Weights of a small mixture-of-experts language model, trained from scratch on English Wikipedia.
Experts: 128 experts in each of 4 layers, 2 picks a token, a softmax router.
Below are experts of layer 2 (counted from 0) of a mixture-of-experts language model. Rows are named router (the router's row for the expert), down (a neuron's output weights, with its number) and show model dimensions 0-127. Each number is 128 + 32 x the weight over its row's rms, rounded and kept within 0 to 255.
Before each expert's rows: "comes before" lists some tokens at least twice as common just after its tokens as in all text. This comes from a sample of Wikipedia text that the model never trained on. Tokens count by the router's weight.

# expert 6
comes before: " ", "1", " -", "2", " |\n", "3"
router [104 124  91 151  99 137 165 175  59 115 135 178 128 124 122  91 131 169 109 129 201 115  81  97 172 159  92 158 153 165 154 141 172 103 172 180 124 165  87 150 167 110 170  85 107 113 149  87  94 121 122 114 155 163  54  93 104 158 163 136 151 137 111 146  92 102  96  99 140  86 156 139 118 174 106 151 172 131 191 151 113 158 117 100 124 109 122 111 138 163 179 160 124 106  98 174 126  94 167 125 178 122 190 112 159  68 110 168 166  96 157 112 128 145  92 159  84 130 156 164  89 170 123 143  95 171  93  78]
down0 [ 87 105  83  84  80  58 156 140 148 163 138  80  97 152 122 191 142 132 124 133 169 119 133  79  98 115 157 178 121 119 105  83  98 130  97 130 165 151 101 110 136 169  98 141 146 134 139 186 148 126  75 138 183 112 143 137 116 175 147 154 134  73 160 173 170 100 129 139 122 129 105 149 138  95 139 124  99 132  85 189 141 136 151 139 115 116 146  95 116 142 125 135 139 101 187 139 157  55  73  95  94 159 121 102  82  60  98  86 119  87 106  90 150 125  88 102 153 178 224 158 123 118  93  73  97  97 127 106]
down1 [146  26 100  94  91 150 115  76 156 171 139 118 178 139 129 153 214 131 113  92 134 136 154  94 145 143 126 117 109 121 121 114 126 102 152 127 150 159  81 185 118 125 102 174 148 146 153 132 109 120 171 150 125 203 135 149 140 195 191  93 142 153  97 101 184 110 107  75  85 148  95 195 155 146 202  82  97 112 102 135 117 170 115 132 151 101 141 116 135 131 139  74 104 130  91 152 158  61  97 180 129 202 120 154 165  91 137 126 101  90 117 131 127 109 118 144 154  77 140 116 102 139 106 130 107 127 163 127]
down2 [153 126 109 136 176 168 160 165 120 118 110 152 126 147 129 119 132 138 183 130  64 148 130 150  93 124 128 152 153  90 120 118 170 135 127  38 113 164 129 112 154 135 206 120  92 122 173  76  81 120 121 142 110 168 129 170 158  79  99 114 128 165 131 106 223  66 112  92 129 128 132 113 103 167 150  92 172 177  58 122 163 150 117 110  70 110 161 150  99  79 104  96 138 189 107 114 103 146 141  96 107 149 128 170 100 154 141  80 150 141 138 135  83 105 128 124 111 190 181  80 139 145 145 150 156 143 108  60]
down3 [127 135 132  77 112  93 161 139 155 142  74 101  96 102 102  84 135 116 109 163 175 116 169 106 151 139 131 107 176 156 122 119 137 108 173 148 154  74  83 162 151 151 147  86 140 172 135 143 152 156 177 157 120 108 153 142 129  77  85  73 104 124 148 112  93 117  72 159 138  80 162 129 137 133  69 119 134 134 116  85 176 183 112 151 130 164 108 107 156 181 105 196  89 111  83 190 182  93  97 128  93  92 154  69 102 133 183 124 101 149 157 106  73 131 146 104 143 109 114 123 211 110 126 129  88 134  59 103]
down4 [168 141 151 116  76 145 129 151 112 120 100 161 108 161 154 174  80 119 143 116 112 155 143  67  92 122 112 120 165 194 124 189  28 152 127 128 173  74 140  84 130 110 139 128 170 161 110 139 171 121 108 142 153 144  68 101 120  99 197 107 179 149 153 104 168 148 138 194 188 122 196 142 110 151 151 129 142 138  33 135 161 161 126 163 131  93 139 149 106 119 159 124 116 183  96 136 122 139 107 156 114 163 131  97 144  87 188 144 142 129  98  73 100 120 178 140 119 152  74 141 112 151 115 144 159 160 121 124]
down5 [102  92 142 133  86 133 154 105 101 130 125 101 130 161  95 147  99 121 107  89 108  79 126 142 220 177 110  87 175 111 107 127 138  62 163 168  71 102 144 150 150  92  72 108 207 142 149 109 141 145 175 103 114  62 108  77  98 124 107  64 106 183  84 109 113  94 140 142  55 113 186  57 120 150  74  86 141  91  98 139 138 148  99 160 118 125 170 145 102 144 103 106  91 107 166 127 134 126 149 116 120 165 120 148 100 130 132 156 100 180  85 130 110 143 120 123 109 143 184 134 135  96  91 104 155 143  78 118]
down6 [146 127 148 123 137 106 140 143 178 142 126 142 122 136 153 111 114  71 139 134 190 179 107  77  87 113 112 141 114 132 156 132  91  97 119 206 102  61 133 113 108 172 110  78 143 177 150  68 110 191  89 163 125 127 131 115 150  99 143 143 148 157 136 119 122 112 145 161  95 128 129 157  85 107 188 100 135 124 170 140  72 153 121 144 153 168 115 168  63 183 157 140 150 197 108 123 109 170 134  98 182 152 146 122 199 122 141 182 141 113 130 102 124 152 119 218 185 184 122 157 143 120 127  94 157 157 112  72]
down7 [109 142 155 126  80 166 115  79 102 139 128 197 138 143 157  86  90  93 157  99 134 163 146 103  85  70 175 113 186 128 130 105 137 180 161 125 176 160 123 163 153  99 143 153 105  81 103 162 158 134 109 187 105 158 114 148 105 105  89  68 159 119 139 103 155 116 129 140  81 135 118 181 173 101 140 104 129 158  49 133 171  91  89 152  83 126 124 142  76 109 158 130  87 110  90 128  73 134 151 106 119 119 104  76 114 160 161 122 111 113 174  88 136  72 122 122  95 160  91 109  96  76 195 125  82 144 146 182]
down8 [148  92 121 124 106 110 105 193 144 170  80 140 173 116 157 124 187 100 116 128 109 128  99  82 138 136 132 140 135 136 126 110 119  86 108  71 125 142 157 116 157 141  66 115 183 106 115 114 173 129 161 149  66 119 132 107 153 100 109 126 108 137  87 168 120 139 116 157  49 134 119  54  90  97 222 117 118 167 154 111 118 192  78 118 160 116 203 135 154 101 126 106  71 187 148  88 130 140 115 104 117 115 101 138 136  62 106 120 166 115 160 148 166  87 176 120 160 112  78 144  94 131 147 114 104 123  67  82]
down9 [143 113 140  96  96  88 110 125 102 155 122  98 143 113 115 125 101  75 209 110 174 111 159 161 111 167  94 122 145 162 128 165 155 193 132 102 117 201 115 125  99 118  90 149 159 130 138 124 154 142 105 157 163 108 152 145 125 138 128 141 146  92 189 133 185  96 167 150 202 176  79 139 103  73 159 162 130 108 144  89  93 118 144 136 189 102 108 177 141 152  93 155 181 147 134 173 170 134 130 140 127 143 129 157 107 100  72  70 209  94  97 130 114 105 134  98 157  81  90  93 126 166 164 122  92  81 160  85]
down10 [ 94 136 131 174 108 113 153 200  93  95  89 114 199 156 125 142 165  83  95  50 154 110 139 140 124 106 154 147 114 116 155  75 145 112 184 132  94 137 105  57 138 151 110 146 196 124  78 157 123 122  75 114 115  66 110  74  84 177 112 109  99 135 119 126 166  86  91 157 105 126 139 124 138 146  73 162 171 141 116 112 132 112 119 140 162 132  94 138 107 164 105 105  99  86  88 176 145 127 107  29  79 116 111 136  87  82 103 141 106 119 163 126 120  94 151  50 117 180 140 130 128 120 112 126 136 104 149 100]
down11 [150 143 118  66 134 132 172 162  94 100 142 136 102 148 150 174 187 175 121 121 155 136 143 201 143 104 104 121 165  82 121 117 138  92 116 140 118 125 203 157 125 114 141 123 255 151 118 142 117 105  83 185 149 103 150 142 146 141 109  32 131 152 125 103 122 169 159 126 162  90 210 100 139 179  77 135 143 105 160  99 133 143 138 115 146  96 130 114 187 109 102 121 114 120 168  90 117 127 154 139 102 126 131 122 126  96 118 119 133 101 150 198 114 185 129 120 134 155 134 129 129 150 148 149 117  69 171 185]
down12 [157 165  78 188 133 159 180 159 104 134 135 138  75 132 111  87 138 107 125 117  57 148 138 122 163  97  98 122 161 151 139 148 141 108 171 138 121 101 196 111 104 114 154  95 115  85 133  67 117 114 127 101 111 106 170 136  87 134 147 193 131 114 146  72  98  64 187  83  61  83 162 136  70 129 189 141 168 133 100 123 169 144  91 144 129  65  80 139 120 102 117  95 103  96 107  83  91  89 122 182 172 122 123 109 129 201 118 109 132 120  95 143 137 120 126 182 115  98 157 157 108 113 116  97 116  96  78 120]
down13 [115 148 162 101 113 114  98  46 116  99 113 147 104  98 150 129 151 150 100 131 115 192 164 114 153  85 134 141 196  93 158  66 137 146 140 147  94 121 114  46  99 125 106  85 200 123 129 141  88 108  83 103 134 119 109 108 201 135  94 117 114 115  84 113 170  60 119 141 114 154 180 165  80 119 134 112  88 165  96 128  84 116  74 117  97  94 110 129 127 144 103 140 124 175 166  87 123 143 163  83 102 145  86  89  54  91 100  95 115  75 122 152 127 160  76 143 180 127  98 130 129 131 129 175 111 153 145 102]
down14 [137 141 111 155 100 170 113 158 130 168 144 152 147 188 153 110 138 129 163 140 111 126  79  92  92 116 124 142 140 139 166 132 216 109 170 175  97 166 138 141 154  55 120  84 161 152 122 150 176 136  78 153 155 133 147 172 104 134 141 111  99 154 148 145 157 119 137 143 109 181 156 157 163 104 156 114 178 170  81  99  59 187 110 173 165 176 113 198 139 106  74 136 114 156 118 136 136 161 147 155 135 149 133 161  94 107  60 119  72 161  54 125 126  89 157  81 117 112 166 131 111  87 128 163 152 168  95 136]
down15 [159 102 140  98 151 130  80 102 177  52 133 117 159  79  84 140 117 135 147 153 115 113 123 168 136 168 105 119 165 159 175 129 124  98 160 145 162  65  96 118  89 116 103 157 100 131 154  84 144 133 181  25  92 135 111 122  97  91 125 170  57 164 141 124 161  77  77 164 125 115 152 189  81 139 100 120  92 137 144 150 125 108 153 158 134 139 167 116 123 157 147  91 116 142 106  62 144  80 139 127 150 130 112 131 175 164 106 122 156 180  84 150  97 151 120  89 147 156 144 104 103 188  68 125  83 157 139 169]
down16 [133 175 117  97 138 195  85 121  94 134 123 140  47 158 172 136 117 116 151 139 164  99 105 149 104  94 101 173 146 155 140 125  79 139 136 140 132  98 135  65 144 126 152  76 104 146 155  93 156 139 140 192 172 137 165 150 165  91 139  73  96 141 100  72 151  91 117 121 143  97 121 137 167  54 111 156 148 124 150 114 148 117  90 125 181 130 168  91  99 100 160 130 127 140  84 184  78 102 120  84  54 121  80 153 111 109 161 195 121 109 190 158 169 124 134 137 164 127 149  98  75 189 107  88 134 141 127 137]

# expert 18
comes before: "1", "2", "3", "6", "4", "5"
router [110 123 106 197  97 120 171 167  88 106 152 163  86 137 105 107 138 151 105  99 182  89  93  88 143 143 132 190 134 150 156 134 157 138 167 156 133 150  84 151 170  83 136  99  90 103 141  80 104  81 161  85 163 194 112 117 110 141 159 168 103 157 133 163 116  93 117  98 156 106 159 145  85 184 133 157 113 120 181 159 108 146  90  93 129 116 101  94 159 179 167 146 132 125 114 171 103  94 120  95 165 114 153 102 152  91 107 151 187  87 138 121 174 137  99 168  61 141 163 148  86 164 123 147  96 173  86  55]
down0 [186 134 133 117 114 146  96 131 130 115 151 169 130 170 147  86 125  99 103 135 194 151  99 102 108  80 127 137 112  86 175 104 153 122 123 173 160 163 109 141 149 120 101 114 140 107 127 196 121 188 101 115 159 123 162 170 142  83 170 145 114 111 150 133 127 125 118 127 165 146  68 189  95 188 148 156 100 128 186 145 125 183  57  95 101 174  84 164 130 106 156 121  95  70 150 125 169 122 130 103  91  60  88 147 134  70 125 155 120 141 171 116 115  84 106 133 134  94 123 180 179  66 150 189 142 129  68 127]
down1 [ 99 116 129 147 125 142 143 112  99 125  66 132  80 123 136 150 135 119  84 123 134 123 102 139 120 160 145  93 122  55 105 165 154  94 131 148 114 130 139 120 129 127 127 114  95 136 155 130  72 135  90  91 156  58  73 142 159 107  88 125 166 128  39 124 143  79 131 119 133 128  82 128 156 160 184 106 183 176 204  94 126 174 133  78  99  60 103 122 149 147 121 108 148 155  36 120 118 137 119 110 205 198 141 154 167 132 102 122 105 149 125 109  94 144 105 158 117 113 140  90 164  84 108 121 106 149 153  47]
down2 [161 128 139 122 123 104 138  90 124 122 160 142 121 106 101 129  81 144 120  74 110 124 109 162 157 119  93 142 148 117 100  75 161 189 136 152  87  80 122 127 155 142 139 141 111 172 153 145 108 129 211 103  99 122 110 130 125 164 108 154  65 111 165 152 106 145 165  89  60 133  89 172 143 114 119 210  99  63 124 111 136 133  91  78 152 158 165 132 108 134 166 118  81 100 120 163  90  79 106 119 156 101  92 126  63 141 208 121 113  55  99 110 177 148 105 215 161 144 170 107 100 132 124 115 145 167 117 103]
down3 [ 90  95 133 122 101 147 155 112  98  88 148 153 126 154  73 139 173 168 141 168 111 173 149 112 145 107  98 104 131 161  83 147 163 127 155 163 125 155  79 111 107 113 123 147 119 138 143 129 133  92  98 225 168  99 131 118 146 169 125 118 142 117  84  83 119 144  56 108 124  92 179 168 125 144  61 127 160 114 145 185  82 106 149  68 186 183 177 104 124 130  57 100  71 189 112 114 123 123 130 140 144 132 138 124 126 147 112 161  83 129 127 126  99 141 144  97 156 144 202 126 164 131 123 100 116  98 122 228]
down4 [144 129 121 120  91 122 125 112 166 134  88 192  81 140 176  98 163 110 116 100  98  62 132 134 151 129 135 136 166 159 156 114 134 137 131 111 181  63  90 138 144 109  71 128 188 153 136  83 136  94 109 129 163 166 133 132 147  77 180  64  96 153 104 119 156  47 102 103  99 140 139  80 115  93 155  84  50 126 105 168 160 100  69  88 162 139 167 148  79  84 194 123 124 144 147 155 144 106 141 151 133 132 121 152 118 159 149 123 133 148  87 186 104 117 149 122 109 160 138 182 167 123 176 106  73 160  94 112]
down5 [100 141 128 122 150 130 170 122 123 110 138 109 133  83 112 118  99 104 125 152 126 101  44 134 143  97 101  88 125 118 101  74  55 100 153  94 198 171  96 127 163 138 171  63  79  73  87 195 109 125 188 175  67 131  87 164 130 101  96 126 152 181 171 122  67  84 120 156 115 119 124 167 124  91 178 149 128 147 130 190 131  98 129 135  93 127 148 101 108 101 156 142  90 166 126 151 146 150  62 109 100 105  97  95  99 138  89 131  98 192 128 136 122 147 103 103 108 138 160 124 155 155 171  80 162 120 110 148]
down6 [ 93 114 161 120 133  53  93 125  73 153 141 154 127 156 120  71 159  95  64 150 127 103  81 131 145 124  93 120  88 150 139  79 136  97 194 101 107 164 137 134 152 122 164 129 161 100 128 145  89 169 187  89 164 152 128 126 192 165  56 135  74 113 136 151  90 148 130 134  93 138 133  71 105 134 111 170 208 127 152  99  65  98 151  74  88 125 112 158  56 121  89 141 119 121 131  62 109 131 168 112 101 168 108 142 137 131 118 146 128 128 124 137 114 114  50 103 125 137 136 104 133 130 183 151  80  87 137 136]
down7 [119 117 156  96 113 123 165 113 156 162 221  99 122 126 152 169  74 202  77  83 125 125 138  79 198  86 121 179 125 142 118 127 153 110 143 148 106 129 149 112 137 120 181 104 164 151 120 146 102 130 113  92 145 104 135  81 105 105 100 148 125 155 119 119 107 167  95 198 177 116 235  98 166 114 115 127 116 126 102 123 120 111 124 135 133  99 154 126  93 134  35 130 139 112 145 150 202 203 120 178 103 104 158 122 125  91 107 129 137 106 127 153 125 141 171 117 117 147 124 161 100 172  64  80 109 121 152 114]
down8 [130 110 130 123  93  92 168 116 130 116 184 136 155 151 160 148 143 148  79 161 131 149 113 151 125 181 145 154 104 169 198 156 123  59 123 118 117 145 140 162 180 135 212 109 106 143 113 111  96 160 143  59 133 141 121 119  70 135 100 127 164 127 181 104 129 126 132  76 163 104 152  99 136  69 143 152  98 118 122 127 160 165 121  72 149 161  63 113  67  50 128 133 144 181 125 133  77 133 112 145 157 146 165 129 149 178  88 152 150 134 102 153 163 108 190 158 158  84  43 115 121 149 113  82 124 128 105 159]
down9 [144 175 139 131 158  84 126 150  68 150 120 179 138 147 188 139  99 133  86 138 156  86 125 151 119 149 106 137 101 133 158 143 127 154 124  87  96  69  96 156 125 103 111 153 153 174 146 203  92 162 160 151  89 170 121 108 117  40 121  80  98 141 150 115 144 100 107 100 183 118 171 109  95 143 132 117 110 144 128 119  84 177  89 139 125 131 141  93 128 104  87 138 147 129 202 102 105 219 139 133 135 103 153  98 133 107 117 138 120 174 110  65 102 157 146  92 161 153 140 110 239 141 104 136 141 121 139  70]
down10 [138 120 165 137  99 160  81 142  98 139 124 116 146  57 130 128 134 133  83 165 173 136 115  99 128 130  89 112 134 116 107  72 132 146 153 171 156 163 129 168 126 148 123  98 120 156 155 106  56 183  99  97 179 112 140 148 147 128  90 230  90  79 119 116 126 136 159  78  66 124 117 127 111 169 133 115 104  51  85 142 149  97 117 133  82  96 143  59 157 107 109 192 183 113 139 129 123  89 156 157 134 147 145  85 133 177 127 132 159 151 113  94  84 134  77 147 130 142 104  83  73 138 158 129 165 151 191 169]
down11 [129 161 163  93  80  96 135  75 130 109 137 128 133  81 131 149 168 115  80 170 107 188 157  96 112 113  79 109 153 110  93 129 110 136 136  80 168 116 104 113 115 106 132 137  92 123 131 142 182 140 122 108 138 201  55 186 181 149 169 190 117 115 146 122 188 106  91 145 141 146 131 188 119 149 107  37 142 146 173 100 136 156 151 116  70 171 176 129  98 132 124 113 125 179 140 167 149 144 220 146 141 113 134  97 159  71 147 138 109 138 140  83 158 151 132  69 100 144 125 130 113 114 184 104 125  95 137 114]
down12 [165 103 120 118 115 114  80 157  78 217 177 133 117 120 198 133 145 112 105 127 116 141 138  95 125 106  84 134  88  61 206 149 141 141 179  55 125 161 128 165 164  94 118 102 142 154 162 186  90 107 185 114 122 142 141 137 136 123  94 146 150  90 141 119 153  78 104 131 168  89 182 102 128 135 135 143 115 119 126  93 149 155 120 152  84 170 121 156 147 156 126 116  76  85 144 148 138 200 170 153 130 151 126 138  83  52 152 134 140 116 122 145 110  88 105 143 107 128 106  49  49 164 102 119 136 120 136 147]
down13 [113 154  90 107 158 111 101  60 121 133 160 107  93 130 137 114 117 157  78 129 153  50  96 118 108 123 120 156 134 104 115 130  83 169 175  88 130 145  93 139  95 141 152 173 184  93  85  91  50 167  97  78 136 171  85 109 152 164 183 135  77 113 152 163 105 129 145 128 107 218 142 126 171  82  98 126 138  65 160 154 145 110 120 201 125  98 107 177 158 180 143  75 168 166 151 144 143 111 116 106 177  91 151 163 103 156 139 121 126 118 129 137 152 112  96  97 108 111 148 133 157 122 146  84 171 105 162 150]
down14 [132 131 163 117 102  81 145 137  93  67 167 144 147 165 112 154 174 108 168 154 132 157 110 107 140  70 134 116 134 119 201 152  93 119 161 141 143 167 146 143 126 130  66 123 119 126 118 151 102  93 109 126 155  70 158 102 160 134 167  81 156 164 131 129  88 166 106 189 123 121 129 102 124 152 101  61 189 103 105 145 115  79 181  88 160 201 137 117 147  97 160 158  88 101 113 150 152 122 123 117 118  85 174 146 104 101  94 107 123 124 155 142 125  77 200 140  95 138 184 210 166 154  67 164 119 106  83 115]
down15 [169  45 112  84 137 185  82 139 127 105 108 130 175 201 110 134 156 119 100 151 156  85 114 138 104 100 115 158 142 145 174 101 127 176 107 102 100 174 179 152 147  88 162 181 120 187 135 105 123 157 140 156 157 142 145 105 116  48  99 193 160 106 150  90 170 172 141 101 161 132  55 120 143 178 100 111 115 125 169 121 102  87 163 140 110 120  98 123 171 130 118 126 133 109  80 128 176 139 155 108 129 165 190 198  79 137 118  98 164 157 121 148 107 157  97 132 150 100 133  99 177 141  93 132 116 112 170 114]
down16 [ 84 136  65 151  94 222 102 136 138 123 173 113 115  62 132 124 171 132 104 104 146  85 175 142 142 147 140 138 119 179 163  75 177 125  94 152 238 127  76 151  88 168 107 114 139 173  88  88  95 151 152 130 140 155 138 113 111 154 116 184 161  85 129 130 145 127 112 113 107  80 136 111  81  69 129 126 101 140 134 185 179 145  94 141 142  94 107 142 115  93 154 107 113 140 131 117  81  87 160  79 126 115 112 102 119  98 114 135 108  82 122 157 124 126 128 161 131 126  99 105 197 110 176 136  69 163  97  98]

# expert 84
comes before: " |", "\n", " |\n", ":", " (", ";"
router [118 142 106 168  81 121 123 146 122 101 173 187 120 158 103 112 136 154 114  90 193 107  65  97 138 140 114 134 143 159 152 168 160 159 154 148 135 138  88 175 156 119 152  78  71 106 174  49  94  88 139 106 158 153 121 117 147 134 126 154 134 171 109 165 110 105  80  86 156 119 179 123  90 135 156 151 124 133 195 163 122 164  72  77 108 108 137 120 153 192 191 158 128 105 112 197 119  63 141 101 148 162 141 118 163 130 112 144 155  94  88 131 133 108 117 163 105 194 146 157  94 170 145 133 108 159 107  65]
down0 [184 167 132 123 119 185  72 159 103 117 170 135 138 147  90  90 159 172 104  77 138 186  92 122 106 150 107 105 117 145 200 105 138 112 139 149 173  79 122 133 121  97 135 128 150  91 184 149 135 115 106 121 192 144  83  81 184 185 143 115 122 106 188 146 110 122  82  64 134  63 147 172 117 131 134 155 128 113 127  62  58 172 140 198  58 158 151 118 111 110 157 110 102 139 110 111 169  90 169 130 116 121 131  90 139  91 123 142 134 105 112 104 166 151 109 106  89  83 130 132 180 147  98 143 125 156 141 112]
down1 [129 154  68 129 167 135 101 151  90 129  99 111 149 123 182 103  50 132 155 104  92 148 130 133 110 169  55  70 158 115 151  61  88  85 161 123 119 141 171 129 153 174 142 146 154 123  79 106 153 117 121 117 161 126 174 116  99 112 119  99 140 114 159  91  84 151 123 153  93 193 151 139 208 101 130  85 167  94 120 184  84 123 103 180 117  77 215 121 118  73 113 124  85  83 112 130 100  88 145 133  79 148 134 128 152 132 146 108  68 100 121 138 189 154 146 122  94 167 128 130 136 153 145  90 139 128 106 118]
down2 [120 116 123 120 173 136 142 106  98 107 118 160 137 147 118  61 124 102 181  95 116 115 129  93 140 117 104 107 102 148 126 210 132  95 149 129 174 136 165 130  93 135 136 155 144  98 141 129  84 102  88 104 148 126 125 140  95 163 198 172 160 164 193 159 122  87 146 144  79 105 176 132 102 138 106 160 170 150 132 162 113 174  98  75 140 128 130  76 188 125 196 100 105  83  88  95 162 113 190 112 179 130 110 126 119 139 197  67 124 115 145 159 113 155  72 220 138 195 108 144  98 107 133 151 137 150 130 133]
down3 [164  96 134 142 104  78 117 128 156 131 184 138 117 120 113 149 154  92 130 135 135  53 116 119  91 112  99  97  97  76 117  76 157 159 132  96 114 132 149  72  81  96 115  67 119 111 142  93 165 101 146 137 175 179  65  69  91 129 128  59 155 164  89 103 173 122 146 153 110 169 156 138 130 141 135  74 103  79 144 107 131 167  81 107 186  86 121  94  57 132 185 130 180 164 127 171 143 140 115 142 133 130 114 134 121  88 219 125 121 131 162 126 145 168 119 154 124 144 165 149 137 111 137 195 102 122 156 162]
down4 [178  74 101  82 158 129 104 198 147 126 101 133 134 121 196 153 168 151 135 143 160 100 121 149 188 136 126 145  74  89 130 140 128 154 122 133 105  81 157 198 145 139 125 123 117  88  95  85  83 175 111 133  98 147 160 146  95 155 137 122 143  90  96  84 102 153 179 103  72 130 136 148 182 101 187 130 128 127  94 176 112 105 136 137 188 154 137 206 100 147 152  84 132  86 163 113  98  94 129  85 181 129 128 103  94  78 150 146 161 146 155 113 168 166 137 155 124 145 106 105 148 154  82 135  80 193 169  98]
down5 [163 148  71 115 120 126 109 132 160 158 122 118 192 146  91 115 207 104 146 111 164 166 123 125  51 130 152  95 126 147 107 117 126 154 144 120  67  96 145 123 129 153 112 101 103  91 135  89 159 120 119  82 162 139 174  69 136  64 132  74 110  98 146 141 121 176 119 161 135 152  97  91 126 126 136 151 170  84 136 100 125 154 180 165 127  61 129  81  62  79 142 113 172 169 112 192 166 107 114 113 148 140 117  82  99 178 161 117 103 153 123 119 177 130 115 177 123  99 108  57 133 172 132 167 144  79 160 160]
down6 [ 75 100 129 138 115 140 120  80 136 115  87 110 120 128 149 157 140 131 110 137 185 102 105 124 151  98 121 178 174 103 117 112 118 125 165 140  85 170 104 144 137 124 152 163 148 158 151  86  81 133  91 151 156 133 159 115 120 125 200 104 194  64 134 159 122 106 211 233 124  69  87  87 110 177 106 132 107 169 117 101 129 114 155 203 115 147 156 133 110 146 110 163 159  80 171  65 118  97 164  98 156  86 140 137  92 120 115 138 138 144 106 163 178  73 123 115  86 156 152 122 128 146  77 118 116 175 124 162]
down7 [160 146 176 177 142 123 133 120 169  84 119 157 127 128 139 194 100 119 159  63 155 135 109  92 192 137 141 159  74 150 126  90  95  98 118 100 156 127 135 141  75 103  98 148 149  64 105 152 141 135 171 116 105 104 111 104 174 111 185 120 105 109 143  92 108 153  93 150 104 112 181  96 136 184  81  88 155  58  95 150  66  64  99 124 141 120 157  79 136 110  71 182 181 189 102 124  55 106  97 149 156 163 164 128  82 168 129 140 162  99 113 131 137 151  97 111 160 131 131 126  87 119 108 101 125 138 113 127]
down8 [137 155 109 131  72 142  79  56 101 109 156 151  62 142  81 132 138 136  76 110 120  88 105 124  94 155  56 200 161 118 166 134 109  98 130 171 165 117 139 137 138 153 150 132 126 137 115 149 135 109 144 112 148  99 141 146 134  92 139 159 174 107  88 128 142  74  89 137 124 111 162  99  58 159 154 107  94 217  70  77 139 137 110 103 121 135  81  85 116 116 124 139 196 177  76 104 132 103 116  95 114  87 120 124  85 135 185  95  94 136 126  66  87 108 135 105  62 102 136 123 120 128 160 192 134 119 143 142]
down9 [ 91 160 180 137 144 140 148 111 141 114 186 151 151 131 127 130 126  93 132 211 120 171  98 135 142 100 141 151 167 101 123 139 111 127 121  94  84 167 165 136  87 127 133 217 101 148  62 132 131  66 152 164 169  90 148 133 201  75  98 176  81  90 132 162 109 123 149  93 104 123  79 140 108 124 143 114 126 156 103  53 111  97 152 152 151 143 121 130  69 163 104 120 128 137 197 152 128 137 102 143 113 116 122 141 133 143  76 128 171 191  91 141 160 109 169  96 148 129 160 166 171  91 158 151 180  80 114 178]
down10 [111 143 155 144  77 150 133 154 174 132 188 152 148 140  72  82 134 100 140 121  93 109  93 146  80 136 142 128  61 148 168  66 149  92  56 180 116 119 157 119  50  73 135 155 139 218 143 142 116  53 104 147 140 152 122 101  98 149 168 146 138  82 150  89 123 143 172  72 105 114 132 111 176  89 121  97 114 166 146 132 102 150  82 102 168 117 165 113  81  95 153 164 142 166  92 116 107 140 150 153 122 136 116 148 150 197 144 140 106  83 146 127 155 117 140 142 115  73 126 164 138 167 138 124  69 137 158 116]
down11 [ 83 124  79 108 102  98 128 187 157  63  45 174  77 101 146  72  73 170 137 134 131  93  63 108 172 155 113 150 171 138 141 125 140 138 121 171  75  76 120 129 138 149 100 127  92 129 159 141 123 122 169 138 102 157 107 162 112  74 147 136 126 126 148 140 122 103 108 191 133  95 139  73 118 103 117 122  85 134 132  88 145  35 143 165 129 134 154 103 154 110 153 134 104 104 159 118 202 125 126  76 196 142 151 108  68  83  75 143 100 162 113 149  96 135 125 132  89  95 133 111 122  86 139 130 133 161 168 131]
down12 [188 165 123 147 157  93 147 181 150  87  55  93 132 152 122 104 107 116 139  97  84 122 145 194 118 145 120 107 174 182  95 129 138 186 147 146  83 139 104 174 159 114 155 148 144 105 151 125 144 138 166 143 110 174 174 104 111 126 165 111 141  79 106 149 134 168 172 150 161  92 100 113 194 105 175 128 170 125 155  92 180 128  95  99  59  93 118  58 102 150 133 171 146  39 166 133 108 104 125 156 154 124 102 104 122  71 152  67 114  81 132 106  99 148 105 130 141 100 154 115 108 122 102 107 188 146 112 127]
down13 [ 96 119 138 100 139 111 126 145 180 102 209 112  76 117 125 126 171 110 125  81  98 104 128 125 102 149 126 107 129  93 146 160  83 143 159 176 221 115 118 159 149 169  63 188 121 124 144 133 136 143 130 122 171 102  81 116 137 107  90 128 132 187 121 132 165 117 119 117 129 109  72 101 111 110 145  43 108 115 176 110 117 112  69  93  93  83 144 127  98  75 115 126 108  84  84 115 110 138  35 101 103 102 111 137 136 150 195 129 119  88  58 160  99 131 157 136 127  84 140 126 143 105 161 173 123  91 158  97]
down14 [196 169 142 161 161 102  98 117 187 140 137 110 124  71 105  99 133 158 146 130 131 102 106 172 147 146 126 127 125 100  48 131 129 175 152 168 206  83  95 159  95  87  46 137 172  93 118 127  96 108 105 150  61 165 140 170 169 104 186 142 129 145 115  68 128 124 142 154 155 153  96 122 110 129 120 142 154 135 163 184 127  89 133 138 105 126  91 114 108 100  71 113 111 111 146 165 135 212 133 156 140 143 134 146 144 139 155 181 131  77 179 142 125 125  99  95 154 118 108 130 139 208 120 126 126  62 142 110]
down15 [132 229 124 139  90 200  83 198 156 133  57  55 120 125 133 164 133 162 175  94 132 158 105 147 113 114 124 114 108 130 150  87 131  93  82 151  99 196  96 163 159 146 153 178 158 166 125 140 135  66 132  89 139 168  90 130 136 150 176  94 109 145 182 170 110 157  85 114  57 141 105 139 111 185 107 106 112 154 115 167 142 117 113 138  65 132 115 106  88 119 153  88 162 117  79 146 135  98 114 130 166 128 135 137  77 126 169 162 151 175 136  72 149 160 104 117 141 123 116 129 135 125 118 107 145 140 160 148]
down16 [149 186 119 145 108 157 172  59 174 174 140 100 140 139 116 155 132 149 163 105 134 161 158 134 131 122  77 103 151  99  74 157 121 106 126 113 101 129  89  78 110 110 111 134 135 138 123  74 207 133 144 153  89 153 141 126 150  83 129 134 177 128  92 147 146 200 143 113 148 193 169 166  87 147  96 162 149 142 113 114  76 135 107 148 117 117 104 151 108 115 126 177  97 108  97 118 124 125 172 103 137 148 106 120  75 129 147 159 190  82 101 143 145 132 178 175 159 101 192 153  75 102  75  48 136  79  83 171]